Weights of a small mixture-of-experts language model, trained from scratch on English Wikipedia.
Training: 314M tokens, 10078 steps.
Below are experts of layer 10 (counted from 0) of a mixture-of-experts language model. Rows are named router (the router's row for the expert), gate (a neuron's input weights, with its number), up (a neuron's input weights, with its number), down (a neuron's output weights, with its number) and show model dimensions 256-383. Each number is 128 + 24 x the weight over its row's rms, rounded and kept within 0 to 255.
After each expert's rows: a language model's description of what the expert responds to; "mostly gets" lists some tokens that are sent to it at least half of the time. This comes from a sample of Wikipedia text that the model never trained on.

# expert 60
router [147 128 122 128 135 126 133 127 103 153 135 113  96 137 164 126 128 113 161 111 145 111 108 134 147 111 126 121 163 174 115 143 138 123 133 114 107 145 138  90 106 121 109  77 131 108 157 104 150 135 149 171 104  98 108 135 128 153 125 131 139  77 118 101 175 117 184 142  95 132 115 135  96 153 145 165 153 132 128 153  99 152 151  87 103 131  68 162 104 116 155 140 163 164 137 102 111  97 125 139 126  84 143 134 118 133 123  95  89  86 132 125  79 173 122 142 174  84 112 117 128 150 148 123 160 128  97 134]
gate1 [148 185 131 133 110 120 106 113 113 141 126 145 116 148 129 122  92 129 157 113 130 114  54 156 122 145  89 169 134 156 122  95  95 107 130 117 105 115 105 130 117  84 121 152  80 123 128 134 105 138 140 114 132  92 139 136 148 116  73 164 135 100 132  99 149 121 128 163 138 104  80 113 120 111 103 164 106 108 152 102 150  94 128 132  81 116 116 162 132  78 157  98 156 170 155 121  88 106 114 122 144 133 131 102 154 138 165  97 133 110 138 145 111 171 136 154 161 101 150 119 144 144 110 116 106 164 129 129]
up1 [121 101 123 146 167 171 117 165 129 137 138 129 148 119 148 155 120 121  97 144 109 113  97 171 150 129 146 136 113 134 138 103 139 133 168 172 133  85 119 134 110 115 137 151  84  88 133 141 138 173 136 101 127 130 131  64 158 161 110 123 155 128 121 131 115 155 150 124 149 109 111 159 145  88 103  86 110 150 132 168 127 169 121 107 166 111 141 149  88 110  88 167 152 134 146  92 134  94 111  92 130 156 160 161  99 129 122 126 135 113 121 118 113 171 133 144 142 123 162 139 153 120 106 119 118 132 150  96]
down1 [101 111 154 102 117 139 153 144 147 146 156 110 114 125 167 111 140 142 120 112 110 131 139 123 130 134 161 108 148  81  60 152 134 111 171 149 156 123 148 138 117  78 127 121 135 143 158 147 169 118 112 122 133 147 115 148 134 164 130 155 116 134 148 153 131 117  93  69 170 112 151 126 104 135  86 149 112 157  96  83 120 130 111 144 100 144  85 148 106 142 105  80 134 133 115 125 156 101 147 139 122 116 122  90 133 169 161 145 157 112 143 130 120 148  61 132 123 139 111 117 116 139 135 140 137 162  92 115]
What it handles: Word-initial prefixes like dis-, un-, com-, non- and opening quotation marks after verbs, as in disabilities, "worried.
mostly gets: " \"", " dis", " un", " Dis", " cap", " social"

# expert 35
router [114 121 127 120 140 170 125  98 110 139 143 119 170 127 149 145 115 105  97 132 120 144 159 102 117 131  92 118 144 116 124 163 161 114  99 105 141 168 113 103 100 114 111 139  86 132 108 112 160 164 118 173 144  95 122 117 120  95  91 112 141 111 133 157 151 126 113 129 180 150 166 111 125 170 156 133 119 165 122 134 113 110 169 141 122 154 112 126 176 135 152 110 110 158 105 122 111 184 162  92 174 124 115 148 152 106 134 138 208 124 105 127 114 146 146 134 122 112 138  96 145 131 102 123 143 110 169 119]
gate0 [146  68 117 129  99 144 118 123 156 136 152 124 131 139 127 111  75 149 159 109 123 127 169 108 139  99 142 118 158 125  87 130 105  90 109 106 129 107 108 161 120 120 139 110 109 120 130 138 129 119 121 119 120 139 135 135 113 104 145 103 139 160 141 146 119 149 125 123 150 110 140 149 115 103 116 100 130 136 118 109 124 119 120 115 114 133 129 122 115  95 107 160 152 104  97 144 131 165 138 118 150 172 144  73 121 149 108 132 114 103 133  72 141 157 114 119 130 163 110  58 132 159  97 154 116 136 160 124]
up0 [124  85  92 153 141 164 132 122 129 141 134 131 161 158 141  95 117 147 116 106 147 129 143 105 165 154 154 117 100  95 120 159 169 119 111  97 154 113 125 113  96 142 108 158 129 105  94 193 131 141 122  99 135 110 168 106 146  60 108 185 126 181 113  99 112 180 107 152 160 123  80  93 154 129 120  94 105 140 133 101 118 104 151  94 121 149 139 136 152 116 151 113 115 125 109 132 127 105 141 156 154 149 122  91 130 129 109 116 129 137 142 131 135 109 107 124 152 114 141 104 148 142  88 157  83 158 109 113]
down0 [132 180 121  97 121 133 154 157 120 101 157  96 104 158 155 146 119 174 103 117 132 184 158  65 109 128 156  87 104 154  87  96 115 138 127 120 114 143 104 131 108 156 135 128 143 123 145 151 159 149 129 132  77 145 156 103 125 130 132  98 127 172 108 120 144 135 168 107 134 117  98 140 141 133 105  71 135 160 125 105 165 162 130 112 157 164 130 130 115 126 134 160 104 153 135 152 147 154 161 104 149 132 122 114  92 158 137 140 100 166 122 169 127 117  69 143 132 129 119 132 125 103 120 113 128 156 169 130]
What it handles: Opening prefix pieces of longer words such as comp(lication), pro-, imp-, inter(net), ex-, usually followed by endings like -tion or -ing.
mostly gets: " comp", " pro", " imp", " due", " Comp", " app"

# expert 5
router [114 168 145 102 169 136 109  91 113 115 110 118 109 123 110 120 116 133  92 168 135  83 110  83 173 144 142 111 108 139 108 102 114 119 150 146  73 116 131 118 146 134 166 114 108 121 135 103 189 115 123  77  82 149 152 102 138  94 140  87 135 122 142 122 102  66 126 132 196  89 160 113 151 164 113 141 140 140 130 109 109 188 152 139 150 120 128 135 142 171 153 117 129 137 129 133 108 109 114 141 146 133 150 177 125 130 136 138 153 103 143 170  73  90 104 140 112 101 118 133 172 130 104 104 138 130 144 105]
gate0 [138 147 134 135 157  59 127 106 136 103 132 100  95 150 160 142 124 125 124 106 137  52 116 192 139 137 144 106 162  97  52 120 125  93 125  88 120 116 122 129 128 154 119 118 179 135 107 158 126 117 108 123 106 154 118 158 152 164 153  88 131 114 121 114 177 140 127  90 119 114 153 151 142 121 182 124 103 135 113 123 138 125 153 154 147 109 141 134 148 178 100 100 137 145 119 124 166 131 117 110  96 133 115 126 113 127 144 155  77 125 120  99 148 124 128 123 124 180 146  95 150 133 167 143  91 124 135 127]
up0 [128 123 113  58 132 105 145 161 134 148 101 160  61 156 115 129 154 132 103 114  89 151 140 128 103  77  98 120 119 136 150  72 129 159 143  48 106 118 194  75 178 174 141 178 123 140 150 102  96 138 135  67 192 102 148  89  87 128 149 133 114 133 128 125  94 159 157 116 144 159 129 134 117 144 109  81 136 131 141 114 121 168 180 140 157 143 178 112  91 168 103 119 100 135 149 143 144 117 125 152 168  77 132 140 128 143 119 128 119 140 109 125 144 120  81 102 109 114 123 133 142 114 110 169  82 131 155 126]
down0 [112 127 125 128 144 151  92 148  93 149 140 122 107 124 114 118 151 104 175 136 166 152 129 119 151  83 152 137 146 104 129 125 172 172 115 133 101 136 137 140 140  98 177 133 124 143 131 106 131 130 139  91 127 145 169  99 147  93 145 135 126 136 112 135 105 126 136 105 138 126 105 117 132 126  97 123 138 161 169 142 158  94 146 128 129 140 123 137 119 127 151 131 133 142 120 152 119 124 129  94 128 140 131  88 146 128 149 156  79  97 103 143 126 157 105 140 176 128 126 148  91 159 120 141 117 126  93 114]
What it handles: Verb and adjective stems split mid-word just before an -ed, -ing or -s ending, such as describ(ed), occur(ring), sit(s), insult(ed).
mostly gets: " describ", " occur", " consist", "Dur", " referred", " Dur"

# expert 36
router [140 102 138 163 132 147 122 128 144 129 119 112 124 106 125 107 147 132 114 125 107 119 147 158 100 134 150 114 129 125  82 139 122 124 114 118 105 147 118 128 137 139 134 147 154 103 122 132 166 126  72 157 146 156  99 103 102 117 128 126 118 108 187 124  99 127 124 112 120 129  84 103 137 119 107 145 128 123 130 105 103 149 127 107 115 104 107 137 135 114  94  80 143 111 116 105  66 130 118 132 156 121 114 110 116 135 146 102 118  86 104 118 153 147 140 130 128 155 117 111  89 157 128 142 108  92 126 178]
gate0 [152 138 114 145 117 122  95 184 105 120 153 180 133 119 116 130 172 129 114  99 156 147 139 129 147 125 144 131 132  96 105 133 151 130 100 145 131  97 147 127 124 140 105  91 174 130  97 127 159 124  96 117 100  98 120 135 117 127 170  99 116 102 127 101 100 141 122 115 134 138 108  90 125  53 134 119 128 154 148  74 134 113 140 133 139 101 140 130 110 135 119  98 154 115 155 141 158 161 108 142 135 143 134 151  83 105 120 139 133 147 164 124 168 142 112 128 157 131 104 128 136 119 172 102 165 119 129 160]
up0 [168 117 119 163 134 140 130 109 158 130 104 102 149 159 158 115 108 135 165 167 121 141 129 115 125 125 125 106 150 127 142  88 122 118 136 132 149 132 140 115 131 139 146 125 109 115 142 120 117 118 150 152  90 129 144 139 159 118 115 114  94 150 143 128 127 107 119 136  82  81 150 138 110 113 109 110 103 135 133 104 161 127 148 134 118 145  78  88 118  93 116 148 141  91 119 122  99 112 125 146 136 121 139  91 184 151 140 132 161 112 128 132  82  77 147 110 120  98 202 121 147 107  99 147  85 113 149  68]
down0 [102 123 133 125 165 113  91 119 190  59 122  98  75 106 122 126 135 165 141 110 110 121 116 138 141  66  82 147 104 165 108 136 130 146 159 103 173 151 129 136 165  91 133  79 118  87 124 102 133 150 124 142 151 151 145 120  89  97 107  87 162 152 139 142 129 156 138 157 115 133 158 119 169 128  98 126 124  90  70 175 103 134 146 115 155 154 121 151 120 127 145 128 129 120 118  75 104  87 137 170 107  90 107 160 138 117 124 117 106 158 138 142 100 164  80 129 106 100 102 100 110 122  93 137 138 174 119 124]
What it handles: Pipe separators between cells in wikitext tables of statistics, election results and census percentages, plus section equals signs and semicolons.
mostly gets: " ==", "---|---|---|---|", " ===", " |", ";", "|---|---|---|"

# expert 13
router [111 110 147  76 120 103 146 138 118 120 143 153 141 121 139 142  66 159 124 130 119 131 132 127 155 131 160  89 167 122  77 139 114 166 156 132  94 116 132 134 137 116 160  81 163 163 186 109 118 121 105 137 132 128 110 115  66 138 115 121 126 133 131 122 131  94 150 143 119  86 109 111 119 195 142 159 100 114 161 166 151 163  98 135  76 108 117 115 102 129 139 124 128 108 166 123 108 121 182 114 136 137 126 154 123  96 153 121 153  92 120  85 129 127 140 171 137 107 136 143 204 164 193  86 111 149 148 115]
gate0 [110 120 138 129 119 148 117 150 141 131 118 128  95 110 130 129 107 134 137 132 122 137 123  77 127 127 108 159 110 154 133 106 135 154 130  96 153 154  90 111 155  86 125 130 147 187 127  60  50 170 109 127 116  72 118 116 160 136 118 121 128 119 122 174 106 148 168 102 140 121  79 116  90 144 109 118  76 140 128  85 132 104 157  98  92  86 131 109  99 138 161 119 109 113 219 154 110 122 134 137 150 109  87 122 134 143  63 135 165 126 116 120 102 144 105 101 154 120 149 136  99  93  83 144 120 107 131 101]
up0 [167 140 145 148 125 169 139 117 127 123 122 146 110 129 157 118 152 169 163 123 111 140 179 137 142 118 153  95 147 125 164 137 142  88 123 150 129 117 152  93  74 142 128 150 109  93 104 153 144  82 160  90 112 158 182 126 122 137 139 136 115 116 136 160 157 185 153 143 164 132 140 135 144 120  96 135 145 122 140 122 176 106 130 124 138 155  96 151 136 119 106 153 152 161 107  93 122 155 115 145 123 112 141 120 133 137 154 124 129 123 158 136 111 138 153 117 105 102  61 116 192 135 160  88  91 162 140 149]
down0 [109 169 122 172 157 127 161 130  99 106 160 107 122 104  97 104 106 134  63 144 135  97 122 109 157 105 123  67 120 135 128  96 101 141 106  95 146 116  94 104 126  90 147 115 139 126 172 140 109 132 140 139 143 117 152 143 129 118 136 142 121  98  77 163 114 126 109 139 137 129  99 133  97 115 108 107 126 138 125 159  96 136 131 144 167 106 155 144 149 135 138 153 135 140  94 152 131 150 166 133 116 158 104 151  68 135 165 156 105 124 133 105 121  85 139  94 111 109 155 150 133 126 108 174 103 105 158 141]
What it handles: Periods and closing punctuation ending sentences or quotes, like ". and )., plus decimal points in stats such as 15.8.
mostly gets: "\".", ".\"", ".", ").", " Ac", "?"

# expert 22
router [155 146 142 145 114 107 117 131 120 116  95 109 158 126 142 149 147 151 151 143 156 127  75 144 157 123 124 102 105 148 123 139 117 132 123 153 131 105  95 139  75  86 154 110 155 100 136 184 152 109 134 183  90 121 102 130  60 159 118 128 148 139 129 105 167 120 121 119 131 111 124  95  75 127 115 101 136 139 159 132 111 139 186 106 132 148 113 115 114 136 117 107 130 139 133 105 111 143 152 126 137 143 117 129 106  59 164 143  93  99 132  86 142 145 117 122 123 146 138 156 166 159 193 155 131 131 129 131]
gate5 [ 79 105 112 127  90 102 126 127 114  97  98 105  70 145 152 170 144 156 170 118 112 132  93 152  83 158 112 119 127 169  97 137 136 143 123 100 118 121 100 164 140 144 116 123 126 145 115 121 146 101  96 125 107 134 112 107  88 159 118 130 140 184 160 124 179  78 145 123 144 146 103 124 101 155 107 139 121  71 161  96  99 134 127 161 119 134 137 101 131 174 106 130 133 148 138 121 125 184 112 112 120 148 145 118 110 117 116 131 101 136  93 103  97 133 128 100 140 106 161 145 123 132 185 132 131  94 161  98]
up5 [182 142 138 103 153 120 128 110 139  67 131 117 147 111 148 107 130 157 132 137  70 107 132 153 129 124 144 164 110 182 107 135 138 123  81 130 133 124 138 139 127 131 137 144 151 131 152 108 121 129 155 142 137 135  97  94 132 128 129 136 102  95 131 134 136 142 148 141 139 145 116 103 157 107  91 145 138 129  88 140  85 156 134 112 135 170 132  79 169 125 145 133 112 140 108 148 117 105  96 112 118 116 160 137 155  97  83 164 117 120 103 135 141 149  98 118 117 147 162  98 182 162 113 119 149 110 125 132]
down5 [143  82 112 137 116 173 144  98 124 134  93 138 153 127 131  99 126 133 130 114 128  97 106 113 135  96  96 113 120  76 117 159 119 116 105 119 178 148 122 126  90 129 125 119 139 141 120 106 115 134 168 136 105 132 120 101 130 135  96 126 123 188  81 127  83 156 159 150 127 113 134 183 160 139 154 118 137 148 110 121 133 106 142 124 111 104 126 169  87 128 143 131 109 147 163 173  87 147 131  98 106 130 154 142 116 153 116 152 130 130 172 143 127 162 101 122 183 107 132 150 121  95 126 153 114  87 119  89]
What it handles: Line breaks ending infobox or list items, especially before "- Producer:" style fields, plus word-initial prefixes re, pre, un, trans.
mostly gets: " re", " Re", " pre", " un", "Re", " Pre"

# expert 12
router [115 170 125 135 169 140  91 124 109 135  82 125 164 132  91 131 132 101 109 135 137  99 135 132 114 100 166 112 144 152 111 154 145  88 105 100  93 133 133  78 113 112 141 152 104 140 161 131 119 131 130 130  85 151 173  86 141 142 133 171 111 106 148 129 107 110 118 146 102 112 103  77 140 111 117 118 137 132 142 127 104 133 100 184 120 132 141 130 165 148 148 125  92 126 117 112 167 129 160 128 112 136 117 108 134 167 130 141 135 121 126 117 170 122 124 114 144 124 102 150  86 115 121 150  99 121 142 148]
gate4 [151 129 151 119 123 169 116 137  90 107 119 140 140 123 129 140 121  99 149 120 122 112 161  91 139 147  93 119 191 111 103 142 147 121 129 121 102 135 104  84 127 134  98 115 131 161 159 130 148 100 133  97 136 175 160 132 143 146 115 137 115  81 148 119  91 100 161 117 143  99 149 164 133 155 117 144 152 110  97  85 118 106 112 105 140 119  98  91 149 136 153 148 118 177 118 141 112 128 136 156 115 106 127 144  87 123 163 119 124 155  92 101 153 107 129  97 111 118 130 143 138 120 117 131 139 163 172 113]
up4 [121 147  92 123 150 152 134 151 144 187 115 150 135  96 108 112 144 142 118 122 141 130 141 116 148  87 157 157 145  85 164 143 138 134 139 123 148 159 142 167 137 132 177 196  90  96 118  82 168 122 133 169 153 163 150 130 137 136 132 139 168 170 117 111 158 163 147  88 137  89 141 140 138 142 132 146 150 129 164 139  92 187 114 122 166  99 147 153  77 108 114  99 137  98 134 109 158  94 159 141 111 151 113 133 143 122 123  85 100 121 142 118 108 103 127 130 119 149 145 108 112 129  85  97 130 177 144 129]
down4 [114 145 127  97 112 126 110 126 118 113 122 125 152  93 125  88 110  97 142  80 133  87 115 141 125 105 130 152 128 137 168 125 122 112 120 147 143 100 108 107 118 116 149 107 145 127 110 130 137 115 138 135  88 140 153  92 119 156 170 138 120 127 109 146 146 146 185 119 110  97 147 141 141 119  51 113 113  99 153 121  73 182 132 131 159 161  88 108 132 107 125  93 105 110 135 123 131 164 128 100 159 163 129 132 145 150  80 125 133 141 127  91 107 129 144 118 111 160 127 145 130 115 145 137 132 156 119 109]
What it handles: Field and column labels in infoboxes and tables, often right before a colon, such as Born, Tenure, Total, Coordinates, Preceded.
mostly gets: " Preced", " Date", " Genus", " Total", " Coordinates", " Succeed"

# expert 27
router [109 129 138 127 132 151 119 138 162 149 146  89 161 127 109  69 119 116 154  96  93 142 107 155 102 105 165 155 140 133  87 127 112 105  89 140 120 126 108 110 147 161 132 176 159 126  81 114 121 101  85 100  69 133 142  90 122 114 115  85 148 153 120 132 139 137 129  86 114 130 109 134 125 130 155 121 162 156 110 132 145  83 136  91 138 124 160 131 184 153 120 149 105 113 168 111 149  99 121 103 122 144 148 108 133 114 103 130 113 133 139 167 106 120 134 130 137 126 101 112 108 125 138  83 106 145 115 114]
gate0 [126 116 141 136 128 155 128 157 142 137 147 154 170 126 166 112 132 128 149 158  98 218 117 119 163 123 100 126 129 121 114 172 120 131 149 153 121 157 158 158 107 110 105 145 109 122 153 116 141 121 136 134 156  96 145 138 107 164 141 107 146 121  80 106 115 161 101 122  99  88 140 101 134 123 127 157 116 129  93 113 124 150 116 146 141 120 130 128 176 113 161 131 138 144 112 139 118 153  74 175 141 126 161  92 116  98 139 152 157 133 107 146 171 109 134 129 136 161 142 102 100 154 138 136 167 122 103 131]
up0 [101 134 116 134 149 122 125 111 110  86 113 138 123 151  72 141 111 131 104 143 116 121 136 142 107 138 126 126 122 145 117 108  93 145 129 162 133 163 115 123 191 146 119 106 131 161 142 156 138 110 154 128 145 138 106 112 122 123 108 143  98 136  98 126  97 135 147 160 153 109 126 145 114 128 147 148  61 156 133 152 173 131 155 145 116  77 136 125 128 126 117 151  99 110 157 128 149 167 126 122 133 122 127 128 152  96 107 109 165 108 140  96 180 181 120 105 155 131 135 131 178 106 118 173 133 136 102 175]
down0 [120 114  81 124 133 172 164 105 152 129 152 146 128 152 113  99 123 122  77  79  90  21 114 137  90 128  99 138 120 149 159 122 175 147 114 129 102 184 157  80 141 144 167 122 121 156  96 106 131 118  63 125 108  96 120 131 117 121 145  71 130 145 141 145  92 123 123 118  94 124 130 143 122 144 116 131 118 157 118 123 149 154 148 116 100 163 143 152 146 150 134 136 142 160 129 116 122  90 146 108 119 133 137 142 143 196 169 130 160 122 127  91 140  96  95 149 107 128 129 139 130  95 156  76  70 125 144 128]
What it handles: First names and name-piece completions such as John, William, Heinrich, Francesco in credits, cast lists and sports tables.
mostly gets: " William", " John", " Michael", " David", " Maria", " Richard"

# expert 19
router [143 132 101 141 126 148 104 144 129 104 141 155 124 112 134 152  90 159  93 137 153  76 156 130 133 183 120 135 154 167 112 141 117 116 111 129 111 159  74 133 104  99 129 120 123 137 111 120 126 153 164 141 123 102 138 148  98 125 140 118 122 123  86  89 145 195 107 105 124 104 151 124 152 117 156 114 142 120 119 150 123 134 118 152 127 101 164 118  94 112 142 145 144 142 129 104  88 113 113  82 132 103 148 128 152 157 107 119 174 142  99 111 139 192 109 131 135 116 175 132 162 168 113 101 133  92  83 109]
gate4 [121 111  80 124 149 125 123 129 152  93 123 147 133 129 120 118 164 138 126 129 136 161 145 116 148 153 117  95  84 103  83 152 143 127 122 137  96 118 152 118 125 130 134 163 166 138 135 146  97 168 134 132 131 111 136  74 146 147 162  95 152  87  88 168 134 141 152 110 126 170 150 137 134 109 122 132 125 145 136  97 115 128 111 126 158 145 110 113  99 118 174 113 153 123 114 117 171 140 126 143 127 174 118 142 161  86 135 120  74 122 160 120 105 121 125 112 162 176 168 151 199  87 119 105 130  97  96 137]
up4 [137 119 171 135 138  96 122  99 130 128 110 137 122 139 119 149 137 109 118 152 138 111 108 144 156 133 127 149 125 119 180 158 112 109 142 136 119 114 139 146 176  99 139 161 111 114  69 140 141 122 110 121 128 126 159 125 128 104 142 158 134 129 109 177 112 116 107 104 110 136 128  94 141 142 120 104  92 161 120 115 185 113 172 108 164 152 142  95 136 136 176 123 145 125 100 136 111  84  76 105 149 154 112 130 111  90 101 140  88 109  86 138 136 128 191  97 149 145 121 127 114 103 149 123 115 133 103  92]
down4 [161 142 129 123 122 151 180 118 137  79 147 134 129 175 115 113 105 138 128 134 122 141 153  85 111 142  78 146 106 157 135 126 104 132  99  88 122 112 136  95 103 135 119 145 154  90  92 130 130 119 116 154 119  78 131 104 152 124 148 141 107 105 168 119 139 126 131 102 142  86 120 150 113 118 136 143 126 148 150 111 116 112  97 126 131  95 133 139 106 171 103 128 126 153 117 162 135 145 127 106 122  78 107 131 115 113 149 111 103 121 153 117 124  57 116 127 129 118 111 154 119 100 169 143 112 117 106  84]
What it handles: Line breaks ending table rows after a trailing pipe, plus opening parentheses, minus signs, backslashes and LaTeX braces in data and math.
mostly gets: " −", "_{", " (#", " \\", "\\", "{"

# expert 28
router [154 122 128 128 112 115  85 132  97 113 149 131 135 134  94 165 110 126 136 141 151 166 130 140 148 126 136 105 123 158 154 131 198 117 110 134 119 116 108 150 138 127 131 116 124 147 148 158 140  89 175 159 108 139  84 111 110 119 156 121 117 136 122 110 152  96 134 121 147  74 150 129 130 145 133 136 133 135 130 177 151 128 118 136 149  87 133 158 119 133 126 123 160 151 100 110 110 148 179 147 144 145 130 107 102 144 125 104 134 133 114 149 113 118 142 154 134  98 155 135 135 151 134 121 116 136 131  95]
gate0 [162 146 115 141 137 147  94 117 141 107 155 150 135 137 102 135  95 120 134  80 131 174 116 126 174  96 116 139  86 126  78 145 139 149 129 112 138 144  91 114  88 155 151  81 130  98 130 101 118 101 105  90 108 143 158 104 108 132 140 189 102 146 135 156 106 132 119 155 147 136 153 125 129 153 153  99  97 121 182 150 171 135 123 102  95 128 117 115 139 173 146 141 145 168 130 117 152 119 116 161 142 116 101 159 144 187 155 100 116 113 106 134 105 134 130 127 119 117 111  82  98 101 113  87  88 165 125 116]
up0 [120 108 153  96 119 127 142  85 110 107  93 143  82 117 114 131 140 144 123 139 105 187 136 129 110  98 142 134  86 155  96 150 124  98 172 114 118 102  97  90 113 127 137  96 111 126 173 117 146  65  92  94 128 157 131  94  69 151 143 127  96 115 146 145 152 108 101 156 132 143 132 126 105 149 116 131 131 107 154 103 123 135 140 137  96 104 137  98 136  86 171 159 154 121  78 120 126 119 134 153 133 117 107 126 122 133 128  98  72 141 136  72 132 159 122 141 143 129 144 160 132 100 148 147 107 181 140 133]
down0 [127 107 149  86  86 138 137  92 127  99  93 159  78 161 144 111 139 117 123 131 112  89 159 161 119 106 115  80 206 116 105 171 120  84 114 104 128 114 123 124 132  97 104 164 139  84 108 137 130 169 120 138 122 140 122 109 114 161 101  97 170 100 129 125 135 154 137 183 139 134 153 113 140 142 103 115 122 127 133  98 112 146 141 165  96 130 119  70 168 133 108 139 140 102 115 142 123 126 140 130 115  88 156 152 111 161 155 138 141  92 130 114 125 107 131 127 101  86  89 137 137 144 126 137 107 106 122 103]
What it handles: Periods, closing quotes, brackets and math dollar signs that end a sentence or clause, plus following paragraph line breaks.
mostly gets: ".\"", "\".", "!\"", "\")", "”", " century"

# expert 63
router [166 142 104 136 151 115 137 133 104 161 127 114 126 132 154 123 113 126 155  78 147  97 147 159 108 141 140  69 153 127 117 105 143 104 141 135 141 164 174 114 158 135 149 136 161 156 114 126 128 139 176 141 103 122 120 157 144 125 106 113 123 106 100 155 144 166 122 113 159 145 173 155 101 153 135 137 157 119 160 107 142 113 137 146 119 109 113  92 151 136 133 107 147  99  93 152 114 114 150 107 156 131 116 138 135 124 144 159 101 133 178  99 132 136 123 125  86 147 121  79  84  92 105 179  76  94 144 140]
gate5 [107 168 120 136 142 115 156 122 115  85 161 127 157 102 139 124 122 136 150 133  98  95 119 179 118 127 147  97  92 133  76 174 102 147 130 140 137 155 118 161 177  88 118 116  93 129 155 116 122 154 105 117 131 120 119 117  75 118 124 130 120  97 118 141 136 108 129 143 135 147  92 146 145 145 147 184 131 121 131  92 154 154 167 166 124 160 115 106  79 110 138 158 117 108 114 144 173 140  83 142 108 128 132 158  98 126 143  82 134 168 134 162 147 149 132 119 105 137  79 142 107 134 122 165 108 125 179 145]
up5 [129 161 146 125  89 111 125 143 156 138 104 131 129 145 112 118 125 132 128 101 188 118 136 135 136 137 142 108 138 124 154 115 118 142 128  88 129 200  82 146 148 117 146 132 122 121 136 127 129 125  95 105 141 152 139 124 129 132  91 110 115  80 122 106 157 154 175 105 119 115 107 146 109 120 126  93 116  85 133 128 116 163  99 128 128  95 125 141  99  83 151 135  78 134 106 118 136 114 134 116 132 121 145 160 149 127 125 161 113 153 127 150 188 125 108 145 126  80 163 119 175 163  89 140 170 127 149 172]
down5 [138 150 119 125 159  70  90 129 141 162  81 121 167 125 129 106 159 110 135 128 168 144  98 140 145 130 145  91 125 147 145 119 117 112 117 132 185 151 113  96  66 106 112 131 121 182 150  81 145 117 131 108 120 135  85 139 153 137 149 114 140 137 163 152  81 113 142 120 137 141 158 146 130 132  99 150 128  73 155 156 106 136 123 139 104 149 162 151 167  82 136 105 115 120 108 104 178  90 141 155 129 124 108 164 131 102  86 141 160 120 147 158 135 130  83 144 103 112 111 164 194 145 125 135 119 143 149 130]
What it handles: Verbs and past participles after was, to or a subject, such as won, made, took, built, written, and the -ed ending.
mostly gets: " won", " made", " used", " began", " known", " took"

# expert 48
router [185 135 129 159 150 111 137 138 154 105 148 145 155 140 112 114 125 179 113 126 150 133 127 101 165 128 142  77  97  88 102 113 137 133 136  81 115 148 131 102  98 134 121 119 138 109 165 157 156 146 131 152 100 167 116 163  74 150 175 155 117  77 134 132  81 158 157 100 140 120 135 123 117  91  72 121 140  92 112 155 180 139 146 153  93 121 106 144  91  90 118 162 108 166 158 102  89 132 123 152 113 140 108 163  87 144 136 143 144 149  79 135 123 165 109 107  80 144 158 128 165 159 100  94 140 121 149 110]
gate4 [ 96 133 136  88 167 105  98 141 125 124 165 119  81 122 119 111 115 138 115 122 129 172 148  80 165 131 118 105 104 100 156 115 131  68 121 117 142 134  91 146  97 164 130 155  44 139 129 160 117 125 132 115  85 143 180 126 108 127 113 131 135 161 128  98 123 101 152 147 127 132 106 120 137 147 128 128 112 125 120 123 135 133 122 141 102 129 155 135 118 130 152 115 144 145 111 100 143 139 134 102 129 103 128 157 127 138 177 111 121 148 133 158 144 144 122 126 124 116 159  78 114 110 110 133 161 140 111 142]
up4 [128 117 109 162 112 110 128 194 114 148 149 129  52  86 120 125 109  87 102 128 135 107 150 152 132 155 123 107 150  96 160  99  91  97 117 140 101 159 143 161  94 115 131 114 115  99 111 216 100 113 137 134 125 150 160 128 130  96 105 145 103 167 120  94 103  94 151 131 150 142  95 105 139 111 136 117 110 128 100 150 103 132 108 160  93 116 165 118 145 171 104 145 122 137 116  99 121 170 148 118 180 128  84 127 129 138 137 174 103 143 121  96 137 106 104 117 159 137 117 127 126 113 103  77 138  92 109 169]
down4 [141 131 116 112  76 132 106 145 156 114 159 130 126 119 168 111 136 104  81 153 131 110 157 124 149 110 130 139 168  93 145 129  63 110 162 122 193 140 142 186 106 120 114 133 148 149 121 139 153  68  92 112 127 125 119 137 150 125 160 127 139 139  92 130 128  99 141 124 104 104 135 111 123 153 113 119 123 154 108 134 154 123 171 165 133 103 141 112 106 102 148 135  96 102 144 108 139 143 101  73 144 136 112 149 136 107 121 110 112  73 100 105 141 112 115 104 121 183 118 127 126 152 108 147  97 103 160 114]
What it handles: Degree and minute marks in coordinates, en dashes in date ranges, slashes and line breaks closing infobox entries.
mostly gets: "″", " /", " sq", " Died", "°", "present"